{
  "n_experts": 16,
  "d_expert": 288,
  "balance_loss": 0.000495,
  "vocab_size": 8192,
  "qk_norm": false,
  "init_std_qkv": 0.0346,
  "doc_mask": false
}
Below are experts of layer 3 (counted from 0) of a mixture-of-experts language model. Rows are named router (the router's row for the expert), gate (a neuron's input weights, with its number), up (a neuron's input weights, with its number) and show model dimensions 96-191. Each number is 500 + 25 x the weight over its row's rms, rounded and kept within 0 to 999. Numbers have three digits each.
Before each expert's rows: a language model's description of what the expert responds to. This comes from a sample of Wikipedia text that the model never trained on.

# expert 8
Articles and possessive determiners opening a noun phrase, such as the, a, his, its, their, and possessive 's.
router:472511486492515489498488515527486524524538516504481509502476509516495530524472527524442508513485519497526465499478521518481497527497543469513538532462495454557523503508474514521472483479444526488487530473499474476515467502523531451495461461524513466485514497491473505493523478522480504488
gate0:480537458523507499488512501529489489501458507478510501480458506500505473537479477495470525528447488513462482511438484478465493498498505568496484513481520531461514499513545504492488483476487460519492493505529551461478461530530473535526522532507501489526478574487489470498481508512501500494
up0:427498486527470522512507504482525512484555517504517483445479548495497522479510546520493518486495521451514475510524521455487461531461489480558503515485494492511525545466482490526477514486500487481487510524509533546511506489480507487509515495505523489452494487473487443520522521457523462507
gate1:510549474491460492542501503497504526513526499454498476485475464470487448516475479543533497512499522477493443498472529473497484511499448528482519537491506513504520503502504570526494521517470487483536517498546494497493494549494534526490497504456491467473497496501464543490538495521484514494
up1:448560497473478499501485499494563492484498506473456519486536484450459426502503502509506460490488500496526493473480495502482527520490474519450515545470487542504493529532456511468493515503491516501499517486524522519510506548502479502482507524500474478478511479502477558550515528491460524503
gate2:499485491482523478436506482507497475487501527500520495529507495584531503473465502525449493494494489499475465505521523480530445495514523497525527529474538489523499558447506528494508494513496457509510502470431535480478483508539497548488497505519502473485508502490500516500511512519516491440
up2:508520483503507481482497495486545500467475477470488500515539485493510491465516481527474529488510487542444523514496535500501520519487502469488492484542457478485516498481535502520566472476475449476480465496534491489541530520469517488558491464479501503534458508491497517479511515484453461489
gate3:518482471528508493499516516528487521512487537500508513500528485521512465451489539493502518494525459472492448506491480469526486501485519500500527490493499501557496541481481477546467481548525504494506486504521519524535488499488498493499478509487524473491528491499501530494492536446499551533
up3:525477467499500535489520450523494462474564530466534554490480497520497534511488507484493470499496470522482509512486524531500503476446529508499508484450507499451519506467502510460507521471526483515484518532530517486477498477476535464512487520501444510530502489504519553513501514478463505493
gate4:520511487535483471486477487501505524503478523460502520523527523503525521498529494491470475506516496502450476494513508522448501533456477497509504531522519520515483494455559514530539502493485546497497517483508512468521522523479474464534525509564481517481510520507534545520502430549482497489
up4:527521468509493457487498455496477496489465517461494499485479500508494492502525483542479520511462495487494494509528492549496497505459505506544475446478471529555516501471478496481509508492521497483448531470515507494486526498476488536506513476495513469440493459481488514541533471532502493466
gate5:488544482464496500512455500524476508553514486504489545495454489456489487521516501502539495492536526441512488520551499531479483492508502491487495481503569523478498468497491522510498494538462460521519504477525465494517508521442528476530488479527500504512500488471457468504489477533500465514
up5:517499483475452473505478534514547531568477497476490521533472507478495469529513511548520503484485512502513456498505528533491470488524484480530504493513464524506471537485510531523544463525433490517515471514510458490484492540503513475476512496496506522496469502468505465497463468477503491493
gate6:463571473457521507527478501509459504539503507491513538504522507467506495505491482497509499539463513476507515525486500554492448475507496497483521479522499471504551490531499515509524424518488460495493504542495508523452506502511507464497502514485446510488541508529483524537505500514527488458
up6:508495523518456494527515506537525515501528481510501514518471527505437498492495495508501525460498520501515502506466506529496503484500498456502486462483516465495508492497471465492465530504491505524499485510493484491514509548545516486495518523505511529482506481525485554503489495489534531521
gate7:508478548464531523510488517520492540500473519526492481455498470526486538520487485549484492517531545509447484452475477457492523468554508491468542494511499508485507487499470524450517494465499486516510471491500487519496507497494520529506479484558530472493482480492518485502524451510472493490
up7:524498480507489507469480488514496476464449495477506536527493522528518476489499526480490526463490508518502506492528506488488504470497493459476511487489510456492523475463541430485514513512486475479466557458511495481516508480477447539488513486472516527525463509520486521473491529511512511496
gate8:450501541468513523521474496496488539465516493451475533515474501531553537473501521466463453496482544496522473503517487490520488540498495487507475505539498507521479487438479540509501516475487519539509545481527515495500461528477513468499492492547495505469480509516476500494465539488487475521
up8:509496513490495483481445517484511523481498526468484499510502524498547490489504491528529485544500509515491467520527520547535517425506499518496530492532480525489474460523523510508509541487473540529537551461520495493470479446505506496472500519523541475482490510521489517468506462514511473470
gate9:535536489478478497487536487539505524501480517521504511482479481498499478475508498517498528486513533541484461518513477540525470477505495449481448507491498524529517483488506502511465500519492473543467523474546490496535538464485488486463529479503551477524512483488504497493506471503484527535
up9:484469498536513508488495513477510496515479545529515439506530483495516535461503536503493510528496495488521526490506548461466495499514479563523510524526501515496471493506473504514489542469540479536513511475431490446482513535530492476531447514538505503473508480478498504528520507497470466468
gate10:538522488524511532480557459561480504501498488501498541472459511485465508549494557534489500485512514486487500508511504487499475505472488509523501519491515494492489507502511481471477466487563479467504514526485481470484483507486490470479516494525524490499564493514528512459562473490529562505
up10:482501532526531485494487495462509537492485437483489478489457489516492511536478533495521492460571487519501511468474446487491501456514500493524512509520481532512504494498472509497489522519528493471522482519489504516505476538528490470484498529489551501525507494539434504516494456517485536514
gate11:510528480542494498533519491477470452504513543533493425496498430471533502496474459488508533487473504516502481481482486500475515524509549531530530523442501499516516511503521426522516481523509519500448475469495478455522518517493521543489492511537523535490502500466487492440457490486504497465
up11:544471485503508492475517477492550466449480436467517491554472502492509493477427480457544460480556505527498525513481494520505522489547488496485471497492512535476519493494495540491486502551479531492502542550541482514498550507483527480517493484515486475498507475522477537482522506527478466524
gate12:493484458480496546529486462522522564545499517497488501492490496535509532536529520521490492474512482497502504520473480488551483557502470498464531508530501478490541544500470491472482542516504510443470502511491460487469506521523520520470503462506475506461527485513504497441509500511500504531
up12:511507512523523486471579514517528464517466469535473541499514504477520500535496499487530477555510533547532502491484482526503503490524492490471464497513551553485455499470524478528536510503482451513482478503487482523496475483518466508473509477476483458473483518532519475510524497524511504483
gate13:512530550501471505547498498487483532503465456537480449477502491517504481461502496456464475502538506460544500515494506477506519463500475528541464457515495490495455500469526493507408509458499509489494516469498501513468502512509515535481439490530508478543508500538495497522517540476497506512
up13:473542443490463468500454536519491523496546512491467477520497512455482504500510533531524506480479514521547516542487495517515463511500513518479538498485534492493554522505479469471543533536507475477468494502489493443478489506494514502503517484508474487489488527450474517517485488491476485519
gate14:489476505487500506491530483502475458534461510481524508524508480468496489483453529530480498486513462489535513489505526473536552497486507486480542523505525501443567466511463538532471522526549441499496499488525512503472501513532480495552543507512526468493517523510481514494490523493516494503
up14:455504554523518493510436477481482542456533495478501497522497510512515503490505520503501501516499471484548501500502497501486483521548464510538493454482539510486467484500520488497530514490501532485548517490519475425537455510480518522477475488463476501487480466495482544521523483525510508498
gate15:512522500507511511487494522515528491536452526482503515505453504510541500469448477538495510496460446494539446522537507505510532484491473524528503503526502541472489480460500498495508546535462533525488487521498520518455502504534504507544469501490483492474490482455445521489470558523497490502
up15:514480495513486493529490480507491490470492489490531532450473499490526523511491483508502450534547480499520485439472565533552500554500471543483531467503466499472507535486512508502475495522516521479507496538487500504539497531500530501501510504494467502506486476506467502516493517500494501470
gate16:510521499556495555485509521544460515510518528497499535529456480553462457473483481471563530499474497509488523496477528490470462501548556477491443490483491536502530468489512518490488518506514507476515509516502529538469499530541497491519483490492538466506501486527474523506497505491493508533
up16:509529497481513525555508510521498538500537452528511501503506530468531497483449476548529479492545501489505497474476470527490514499497464493532495487520508448546527440550463487497478510498504445443482503463462473536488460509451435473476486494483482465488525531491500517536496485546519471519
gate17:467501518465523474529487512490516488502492503471480537481521468449528501502508499504503481519514489511462468531517476525464494506481499530521538524492485463477510500481515521525488505456584531531545541483512484525543468487497490501496461453522484490502502478475493508525554483482493519502
up17:503480505525480495524522496545499498500519398523549478495522515516495528496447506496478461484487525477515525513474500523543514518488474476501499482523552515531533514495538513501486504506499489524512526456518550526511493507479451527512498512528503486449518537496489517448530474525524496491
gate18:553493499485501531464495557510510470476510483470516507516493519526511479482502514494508516497518521522479498502492520497500554534503471509539488533507532450537498484487502489516526481515537492461467527456500542480505558496509506472508499467487504512534472445448512518487461497489499489482
up18:489536519455475528526533487496466464541466478467509489562516495512511493481522489478482461527490458524512502499511481466537529549486513487533508536518482485495494497555554499506513499497520528501490529486483536461514518510488481488493465522466492508509545504476497482504477486513449479483
gate19:505482505530482523523518540495521536502513511487506492504437491529514555541511553516476540520477511524433488505506503469471443498481511484492516504496513465500494465523462490496528493514504492498519528474520526489523496480517502493519489440499529483481491490454526469508496475475475506447
up19:493489498494504562530476519518525480564524464524469505473501482476486457476466478496470505477476510439489506446506495470484458509516505512515477516497513465503490486501479547477515475520494498524508474519517570490513473492533486551508481467508519511487525510516508506467482471452450483482
gate20:501505463510444496475492479497481507526512498502485494526459513495428455511497517477559510497516473478506571522499497516493524532467561497489536516522498444499507498495498462548497519491489486521474500504494488513526468497445531480552530519481548454495480507515489488483511505531464498531
up20:508521513502489536500469428497489478511493513481505492537494514511505509456498519494513499506482501481484521527482535501518480535557523487544450512520475512503489520465567543493489483484479501468509531506527505544522503518529524478444460516492470502508512491517493500539480456492512548523
gate21:508481484547515457464504514477473516494516541485463509485475520441505485482485456443515481523511523508533514506546508500514468519432532534469510533465473470487466501474543503547464514544500518512560457534514510490494496516517484467516471506513519542499519505531486534456548511501489514491
up21:519458518464517491489469509512510497515543499502478490481519513546512516483542554499538486528521492466512531482493494492448497488547492502495537498534519517498484494528493559508446517504501526486505466509480495479489475462475521518476523486518487505472537521462508500508518504482519512517
gate22:448510493540458487498487493495492524531523499513513493494445474539535569471488428531478528505512511524516529514467511508476524479491507491520497533477511484519503538515499509487517495505518496502509502509469499481515498452500488499532495494519542539483425493487479476504472491486505482491
up22:501479487497492508521494514482475505546513464484532509469476519484510454478464512484522531425462469482475504500509487506472508481500508539554518511497533481519496542473516497530500472507434510523492500495474455534479560500522511556486513488451503516489512499518492436510481495466501485473
gate23:518485483453515494481549510516481526498570510502453531491494499473459533524476456533532479488504533472499516503472537537486535475530487523515481490515533522564530465497494548510470488538494527491498522505469455521504501513498484490506450480501506505491481514480488506514498488516474507484
up23:553468474462545504484493503458517479483510530471511519503534473478552526479449519470508492516514518454494533453522533473531537509519505506487491563524506469522485450458482558506484504494507513496572533525467476520497496467492509524537477478490495523485542516526515515503497498495469513470
gate24:493516480474485514519515524466487511507475503489490484491481495487517543533449467509522506496456481493499522510488523506508519536522511488477488459488513488512454527593524512496494497493535502479511499531437490483495538486505486537498526521547503509516523464503516538467509547467531520521
up24:474472491527534522522498505465526492466494544473480519504534498487523505509544508519512467535543467496530501520486503499482527513528465514520483471510521473496498493515464520522493513496497481507466468496544510538530493534509494556430486481552485526462521508456439525478513483520497473486
gate25:533494510511513476441460505474478540501503487488518551486505520515527519459499437494502477482440512469523483469500501495500486527502481525488512532479520462490548503464470539508493476483472512526488435471459537508469504544497505479518493477497535481496501525497485502484465479517496492522
up25:514504462486459499464468509506512515477512558506494493502448456521484506483493500521513496529540482450453532520493471519489497475474488532526495471483477497496509561533450483535502465504483496539516553511478502522522527480496468484495544517500460484534501491485522513481498513468521541492
gate26:511527509483486494519501477502490487497533497486474501483520490476471505492465468486482471515542533497558489480467459501487513439513525468531535536508455489529490510468511495486510516481482532551484546520474471528508464464516464495505460489473496517482493512533431473480533475502486500491
up26:488490534479530475491497497508488533507490512486557492534491468511502530474482563503508506540529545499525517509482519528472529516511428492507480477518496506469510487504505459485531508479524517497542535502526506479524474536508493505494484485542505516460473464475516501456476428484451476534
gate27:522490499478505474521522448533493479475491496462483528501522461515501512507479522476455494483485523506521552479474509524490537517505530490548521518521489505522451478494477494509475528543498485477539533473489491476506544507520486484492487503475503528507510485543526489497490490495509459485
up27:458557553521516524509515511472482508503484492460488525492483478487523480491496524517515540451523487539478505478497490492510496536486529507501495502485494528485477561494494532470536467505554488502462453492500488472496494517548518490508473508500483488480496496513533483505478462477503464523
gate28:488456466508470488529495474505490492526512497489532534481434486468472509500512476514497496435487468506510511462477506540496513522485500527493523471461522472479495510522503508523485496529492516487475507450498489476504510439544505526512495499444578532563472552478484505461497490491484505495
up28:512496514508485461458507469513523556477526557517515508527412493518476509497485492496529518472474510516505496501480466490499471464535522482483460516519487541532429475486500488493501521513542467489519499480515493494522505471531448520512512509474508529523549513497515533505503526495521507520
gate29:475448524491518514456500549516503502499527463490513508491480520478501503490489512473507467477426482515489482536495513467464493459542471491520525474538536578507503458518503476497447474501493530515464496535506516561537486480520501523501454520497522512482529486488545457472504477529523515507
up29:498526509516478506454485498471488474531512497512472483516489505559490518502467506462519529497483525513520551495494432500497483472463509520528540491521537538508517522520522495523527539435467524442512527527514512501521513502496455460500532489499533528474471548514500484493522489490482535471
gate30:507467519536525468491499532449550510490522501482494500509482494477453505488508497518442520533493535501508485515480480507449503471491505483485501501514413480546549519473521500498512491467492492510530487541524473475499475531501503557558461510492515485508472502483465519502530487470506504542
up30:481501516499505494514542468490487495520477495502494478512486535508535483508481474476504511479497498474531526503510479521509488495500457507508514494475505516534499472489509504508418511518533476506502497453472473471532485509513511448473492488498526484498517502486508448489479548485495520537
gate31:513455472542485504452514530467538497481484557486523478523503525507470512465465517538476475484515470502524505493506479448512490469516531463514505502506496417502479504524493499497484482526527485512495515478496476520454472531504484501496552503479469451496513485465518538515505455509501548485
up31:484514503527498496510460513477509493517473505475467495463556501496506509542527477484469507504488522512503508494540480520474458496503500497539499508442483499511496510488487513500499494427526500540444486490555515479508508487512469502515469488438480517478479524514549475456486533428510496496
gate32:548495517481473501496475506505533479495502540476491490503451507474465541492505506528485516476501495494496496444492493457487503533505498508458506500439482492494465463514482489505498502528498508505455527486470467491525492495508492525510471519487556510511497502498483450482517529535484530510
up32:474513562483484535536469476479538513482527487525487517487491511493445545486532482486485507464535522468530497486495513478521463503494479503513468502494515482558472476569480503528487519453495475508471501527459490527514505491487501517533481513470569505502492525525503464529512532529452531513
gate33:497524466477509541471494493535465545443531504509532496519505502527464483524522501450478523493527504518512500508536513477505499482526465530504501480516483475506511541472506516494509513514492502543493483457505438487506501497462452512462488499486499463478488510491496487497513499508530474493
up33:488544508455502509500490464512509516522507536458535542498513495495452498469531491514529487492515518541483492526534502503511472506500506530534520494517518535483490497480513493527493523542521521494468505460511456435504456535488482521464512497479512514504551465453471477504516512499485473558
gate34:473530463467483520508489537534485510488538508489465537500472466508466515514480510508553512489461488518563484477479521492487544480530470493507485451442511489500484465508530481497584517514487524476517508480533478490504519525479486511472488459520469500464505506467540476494507467548462464540
up34:494481493530532496516495501519516519524460518490542462469476551501499505492499510491446500453502502492427512519510506525463516509477494469448505486541510474534508486474500533471445551498556494507532499479483536473513512527510537492528497466469510512510490494494509505531509512505481501482
gate35:509511501472510526469520521531456493456511490525458484496483482515514501487504447479506512501497528518515489508488484508502465503527514517452499507470471480495511512467502487523473503496499459494475433512463502478484503493507502467507457498505582535526480488491511469517527454521515519540
up35:476510465498505518443548529504516494521525482488519505499502519528501496478513526464517480524520535540529498498507541486493500498512528563511495506549494465543477529465508497425510516433481472494501529506502501487461445500524534484503491479474505486499492522538491502523489502519477493513
gate36:521531505461531517505471553500525492543463506497495503492492487496522466527535483489512528523513478511527473506516497498532497479490447467501509473477532512476496476506460481503435534516542506498540483452502522472505460509476509523481472464500513552505510485489510496500517500492468511471
up36:509564465508416490524532528486522469458513530505550525491469512519492519474500516525498478514495475472452516474481481499476540524540496481534489450515501474495548471471511485528510509540506484488475495432483494494495502496543531490481485486515473498504489482522519548464497524472500517488
gate37:449443489502548475483515486526477466504510491525502452461509512509501507502519523492522462535499517483475477495485533525516514526492482481463529490544496563522522491530466497532487525498510484504497538512503492489460491464519533498483467521503492542508537538516485514520488489516555520467
up37:531476491499489456497469532438500485484464523540517530493481473480508505490459491507521575444500537497484459482539455498490524494505541482527474523472517447509489483516497521465497474519451482513551536491508497512477529509522505537486477451521471535484525478520490503507496534496466505540
gate38:474514500516526502512532454513475517521496497447560499517518521514500524517526534510494511535483474522485466453504501490534514457518497492509521513489496508497526477520503492495491470492480513521477513472490498477497524484494522510535486486493497504449475506476533526500496488531492495509
up38:479503507499487513519464487529500517496524491477492520499496512505447481517473456536546537509470484494507550499515450476446530487489493498486484480498458525493487471515533523479499498542517503517495524514524492520533471511509505504513489505477475489526503481470487447526491493452444486523
gate39:532467462526462494544519488556518499509472494532486479504480506475486499552584478484512550516518533485501539478544493517500500521540508487558510532490526483485516485470541526481491478520514511504485475470485517512489474486504509503513487504502520510472522521507488533482465509539518511496
up39:527466484515494466491515520497493482464508534470477514488468516481497480497477529466503483459520516529506477480515493531542490486506508550496497507465505519517530524498493541488504522537485555462530459516497508501492493519506522530476507479532539508500499491517438506528480556553515460450
gate40:480527518475491541518452495542524541490492563464520502524484519551486512507482519455510506490495506472502456508495503514506510582494531498495517521496495525487486491500518518508533537479508512526453514541478440532455514550517493494470514497486489490490539493484520478510513510496506455505
up40:487492485506505469497510494480439449449499494513463513497454503482533495506475498517484496495474473512491508509498507490488513460506481501556500516506494490510533510462508458456479507494483465501507527467505516429501523460529533526536441510477493454488492499527490494499538490522520504507
gate41:510503501521507554517503473521511482532509575487527509537472482461492480500493503464503485519493486474470504577474506483500496514518539500505498529498486476507490520512475472477496501539511512538498557529477528447491547504498496534476481476515467512509481507510513501485489527498444503484
up41:530523475527484507514484523547535517536506466521507514514496528478494498516500520516497490495580462497518494513539488490547469523489434491516454535460481551444584472507496495507482500462502505492474440483483536561484511487521514479488470522487517488493504542505541518471497505433492513481
gate42:511533536501496487500493483480494510575503477507514497489507562495476462490503512527500552505459477545507518525495497479496489482528474446504477530483502509472481472490477514531467521529525520528498485514526483484503491485471519539464490521521500502464477494480520464484505496531504485474
up42:488522518519510501493481526491491544514521558502479514508509474449515507494521489505525529521469473517519481515531481465501505508500492518491512449485524547531531520505529524510523497465502534465500551491541529486501479471482483517511536531564491529493483488525489502497467507506523501499
gate43:467536438519474512460486488472504487514477476487464492515484514473503517516515524529438481509477486514511461480458470499486517506530486526494457474488452506466514528510471480449518489475453510488479444550438503461493521452479497470533491504484496515458485499484503484500520539517489496479
up43:465496471474584487479516507496471519465519484480510504464541506514485489514531491447500517495501479530505534457538525481539499497494521531498481507488504517505473495523533515529510487499550519488509503455500463499515515512489498522516462494462522532488498544525442543496535489474495502522
gate44:520472528541508482503517508464516475514508471486488546479523488467473466496474536556523530477500450467519511513514500482517522496472508494490491466529522557524524545512483501496526504489486480514485488487479500511514490496498489495447475520504451506535538506506537507497520530535505478493
up44:492514491546515469509509456529494492520449519528459511475474516466526516554486541529561508506541526518516512509504464539492512480482502497491506540543509513512488481524548543463494491478530499492526500480512435515524505539526502517467515465462479493507540483464516537526487528505480486487
gate45:469516501519518533484465515539506516477481506494494526527469506569467487531462501525440463483495491518509539497506539454499490479463498527514531498506505523492529525475485504494500516490488493545517516482519509496486488481488501459524488518498457486474518496479463523522511489500508517488
up45:499515514502423504513496495482482475520512512483506494536479506516502547465560471496499507573484495508452522516508497525485499502443495529527529514526484513488520452501521484525506527502527516441479559506507503478512509538495485497478502504506525495481525475505526501497465518511528464475
gate46:536519521521493501573467487485436539514479464507469503499499518513502541507490463498526515474507469475505533476529516491557480490505516536497527490485507515488503487486507496481493496448482490515512480506538550501544505522498491512496474493507516479454463497480471496483460510548509520480
up46:468514486525498508478486532484499458477515530493483449499484449492479522476456534485479540524529501496508506479518470558530531538506522567488479489488518513523496500505503510508534477504501500533449494479539501495504499512456506483521476509478464473467471526481498477503511487487522487499
gate47:484490521514500502509492447499462527475486517502517486492497525509481513478475539490478548492480472533501509508496530516521491507481489448521484517502494536479478481551506522497469569498487514446497476467509537480528525504556520507455530441492484444502482522482488496507491477498523487491
up47:526536496477498502472510528502498515522483520501457471492494496477502524509485464517517542527550502522462481535497468506503512534551518525491468523467442513516467463490488519474442466469457454494502489526482522491510482519435521479483463472516527519508440517467515497463485499518451505485
gate48:489551499490516489472510505530493494505502531487502523469474513511482493491475549478495525450545520471494537514536489496496530472476470492473520542509502481496546495472508542472460503487503484500475510493470484516537524491524516489511487494463515440515579484512499540480476531534490510503
up48:504517527449519496545516486512488486530483505471517466515470500512519474518559479546488530518554553497516535500484526499488507524496496481514497526509510494497489519510467509524502507524501441476530537498495442482525523500527556484467493529501464494523503507528496438530531458506529526495
gate49:496478477498533491540487537486530562512495512515504489510528458469482497523529486492526540462491483515490507503485529536475554568464525504492509532489523488509506510496508525544491528465511455509461504479502472517520502492494522492500516536450534540478509504497507517472471509572538462527
up49:486447430486492464516460540490476535516464514507496480483502529510487493479513504526475502449489505511529496514457552462469498513453497518525518506545471490462472529548507470511510486515495521497510467491519484527484480469486516527484489441484534473493507457513450490468489541495510481526
gate50:430477475518526478465498502462482516512491528556510508540479455476516482485464495488512509519534471459517478540486467518476511503456562457497503533578487479536561449486497481506540505481518506519495509515507511510480524496503431496490467479494510499457498486507472496487497494510537491524
up50:529474495527523489452497527486487505501502487459517536512553482481539508468504491494489505489496471435501512532512473530501494543454514528507487508466527500510511510520522486489522513482491495530488495476547500471541524467498502537491511496510474454498505521467488477486474486463524519503
gate51:520509494485492480489534522492489504509533485539455517469515504502502552479521514548479488527483494513502499524497551507482489482484521511482543506506502560483497469494523499484507445517493531530532479519482506520510511529541518490488466496502454466507515473509515538494499472506482552487
up51:486505445510489489468503486476506497499553519502510479518476495493453553558459521523486476502516522493480516465490472495520493479544512559522467533485510523505492487526447504460498509536485507506480463506493508469480494525469496499528477542488466494492524518486509526493494502537469521523
gate52:537480493479487477508448484508509512534523480482500512482498495470486514533494466515559547486497540502518483488489541465501459512500462506492515508494524530525475505469522505528532528480503547547488496520507529512496482487512526468476551506500488503525439466474460480498502463516456487450
up52:476509467476494510505501517513556550493463509496539491464497486496495527525472546474515499488478481510477511516487472518486507469521519480501457540476515525468512457499520527530514462498478496539561476481495524518528481497485505478493500506509476508519530525487504476496501470529507523487
gate53:456522503529450551509499506471488494518488499504523464504557435501544521508458469535485464524514509555522508474492501489518502488471483484501515485511489536487464497479482495499511496496501492506494515495506504504534497528517491522455456545534441501498458499474495449489487478495521496475
up53:485515513508541483498512518464480504509502507477494516505472498488520514512473455541504470493547539476537502475524527525510464525523522520535544515514500523498494493506515476521554493466518527513439519476496539503525492547502479500531484498479437456508521465499508527528476555506460516504
gate54:474525471517532530491501482466509491466555496474465546465491486488472475532553532491489488469481526528449478507519508474551464490485513479460483511467488486490478514482489490494476490508525508526476511461501461503511479478476469515528496503518526496481448538534505494506486465504506532480
up54:504480490515492519510538472537513491490511508499502526457480521459541458546495567495476524515490511541475515492508537529530455469530517463512485490495463481470424467475473473480478488506488504545498472482492466472515509508460424568470488483478478496498515512487497484499478551478517512502
gate55:508462500479462463568491482497508537506481464501489559486481532560481545524478528495482496469507488520474496495466530465523523534492483443541504495518459501532528509496492481470478514511470504529489474501495494469453495481513507461535499540501505528489515533487524511483490490516539486524
up55:528465528515494460512523539477509514482473509483504529489516475517519537500471505488474500489534494509475495468473508495460491500512503485523511519462515480494509509501514527541478489519534497492473517482459527514463532515517494491477560461487545486472490546508499480528527509494467522492
gate56:481529494497467498480515505485475527498501538460484496471473478488466545448511512475483480516483490507492500493510538505525552521508506521474465472465467491529508498521503466466506521505508487536499523525493515478485508541488472504510437483509522474457575513525494529503488486551514517450
up56:535509490555494499515471514515578504498436519516495549542495509488508495509483490513518525464501513492510482492476470449493452486487479491500504477513492502524503503516512526450524523528447529511481484533511499561522499507501471473477524513491491557499472469505521486522470497523482538503
gate57:456552449500494514473461494498484468508476526500551519482520484479452499496525524520512512480494492510541473489461502512481522527504548536476513474526492495490513461472516459544523555525471474494496553486502498504484491502526490480507497488530476521495492498495466481463477487494441478514
up57:476536507492536478462492537512507528516460495505519501535488497491512508518483457459512538501525487527473496535483481464494514500452467493474481531470534443516471487496500536448499512504530460521521508509514588483475519480514479513496489483482501441516470474467526492523462497506509518465
gate58:479504496507502523555495531452476486502534511458544455501473491507505533473500551471478533457499529470494502477502500515460531507517516506538555472513446510488510494489468512495518491494504468478464522540475469488467480501452521510500493479519500496446481513471471483543478506470485500538
up58:514515471486496510504475468490457543533528479523479516473494453483455525476515514548518456492510522510552498517524526446533526461505488468528472543497480494479510482516492535479464515490529505511503507494467539540518515469502477464540541485510491500496499493471569479513505499488522497459
gate59:474496529510516504471523480491503508504536487529457507513496507512498503481486525511497507474564490501505500511461526538511508479494491522515510440478521547512496508485458549473478499512477507506447534513475475495515467494528489474484502496540469497505456496521482462452507479501526531522
up59:512497461509513497512483518527483472503480528490543525501516537495479490543500519507500517539472472481495470491495505469481475507519508488490527563519473442473536504492525489513458536494472467479534474492514530472477544529505524514509465461448503509502505475459549493545541491522486486471
gate60:518524507523513551530517473502488489483480508489481498496541529466491499474495528543506502493463493481526562480492503482538506466498544470504523476519531532524465500516461513475486428477538539509473485496490510482456494508488501496477499460514520495484482509492480514516491484492472520519
up60:496531495513486509515473489502495485480467488522520489496524483538526509484478532513467498489439509512462487486547500512523440465489511480507487512513512508490510487508529529521518457529491501483497496447491513472510524485464493457529510481464496498507468473551520477456486486476494477465
gate61:512467521515521492523530544540486491467522484554494481486502479478463478486494522482527506475485477487481491468503482511475534482490503484457506525508549466446494477511504510497509480478438515490510474521443499457495496509529508475504535497515505523508507525496494538490499480505513480510
up61:492488487527486492533521473488524477485496504493513527494494493529465546524545492492487464537535508485503507536478466516525443503521483495500515474469497508528481527454511515480518490494469495505494429533495515462479491520510510461470487442508526487482488473462537484513467464491491487481
gate62:484511501486486504482536485515497511518503521479516494476531510500526499514484496502447484526485505444506513478474503544474517487491494512504499512458527490515470463451496510515502480492507467514492490514519505459521484501529541511487481490470518490495489478502524489508536521455527528441
up62:482523523519479521483477528502486517476534504542477482540473445494508517517513497503504495437514484482516533501479546517469446531530513465497486528510501541516513505497512454529536512482531546535494427512520469489508453480512485493503489511495528476486504484462503496481472525503530461513
gate63:487509511491563515515450518509546487473531489532521526506491483503535517517527504473469503535475540518493462542501509466484467487562505518459488515535542487505539526446528506474532474520527481486531493532489498526487483483516485504520472501518449508490488483460523520509500503477477503507
up63:468506517494498482521537488528503496545421488509508494516508522524496477478454500480540492483480481552502515464499506475526491496486523513473532468472464522486478495474475504518502503505488517539510499502496513480494507448464563470464498471517480454465509492458455508511503454521511514543
gate64:512449478501505484494494532498506525488505532504463447469472460503514508519481546501493530501478517462553446504419520498533463514466481499468487504449506494505500507510491481508478517548501533491483505494477502518525513518480499481470506523479504497494513509468469506465560471522525496529
up64:476498558523529510466480512506510543512535514494472499497460519476522486496449524498505543483479490469528515531460489494499502520517472477502510506503512520516526458499509480471474497522481461500497467499464512519517512455488485469491512500486535497522523470498481548473463540523493529534
gate65:529516490462470499473484504480502491489482476536512484491442514584509512502500517476495487509499493526530471560506483534536524496509536497512516481517493503482486490520465499514521490482500467483475480519481515501502536514537497480531475469506483513466496484500482532513457523479442459539
up65:487483486531441505492536455483505491505500478517539475545479561487501470505524465475512527499520474470502489506492508510497489534516490524490486431484522475514504467464513540555512506492500484501508525535551493501519462513486502475535506468477517458549492497483489507516451506519542488494
gate66:514515516524493545520510471472517498470441442478521504479489498491521512512511449507492520520506498510528502536499482520504500515509505503526462511479469480497452493480448481493516502470515507441509488511483526505493513528478540530470508506514514529479545465488492480552523550545501530470
up66:516532490488544463474511549465512531535515473539510499453473519484467490474478525501490480500510523441449496471460518479513526479510480494460472520488514503473515481534473459522502505506490507535485562464455475489481497522528493491492489514521498509499463530515512475482489498478538505465
gate67:492459501469475501449506498501523486507471530511494552522533494515511571490525513515505517517508491512532469492500496477513472517496525498477509536489499522504478532428497485490520537485520520509522487474454521491522494532491488516491519525541494505512503499496475513507544466509483490519
up67:525524446485491465497559516479488512500495506491472521489476497508540524477510522526514532475484488440536500506538497514458475472479527534508522476484485501454458525533527467474561520483507482480503466495497536505525445484484479496502501493521482471489524567497514471517534499486503517479
gate68:529515520523478523538507516488545490510522517526502515500473506502482495485503511508500482521507473478517496473528508505509486499485480459499533506511538507523484509554507522465530481507510509518488475505470512463527466525523540498510488496507519467517533496568467504505508497519535554476
up68:493459519485528481513493541477505493476495493505505504474519522511520501512544451490527459518476500531494460504480505505528497486497514536486478462531518505482502452477476548528502533510516491547522503501510547471525497498468486471516526468500473503508489471506484540468514446492478494497
gate69:509485411511530515535493533492498544508510491493556541507529542493491462471522479516519507534491518492483474512495502487511514502527522515498522476516524479500492527514504493469536455493501469495504512487477504452452479509546552512476526478514482489499501493533513483489477498496517499516
up69:502518506499497489516534512521535527492487487505533500498514548523496518461505526501522513458492440483464496493489487487485501498467527476509481474462528472493543556526507517501540480529506552488508524523539502465484536485537486518464519477515503517511528529537506518466481478484485490533
gate70:490514479495471500528528536543473540470515451503505472490478516494533481493463494505467532559463511484508511456503524499488496508491452471499502526499491475536491464508492530532475547499525449511492494513512538487516482518491470511467529504539489446483491488519507468501491464498579541506
up70:513445453500509491501551537496518517508487475504560491470462472490479526516477521500529506490508491499431520480501496515471494490478508488508491489452475506507499555506490494474454552518472485512580484503509479497510508540504507553507515472501506520536532492491501475520512530524517479522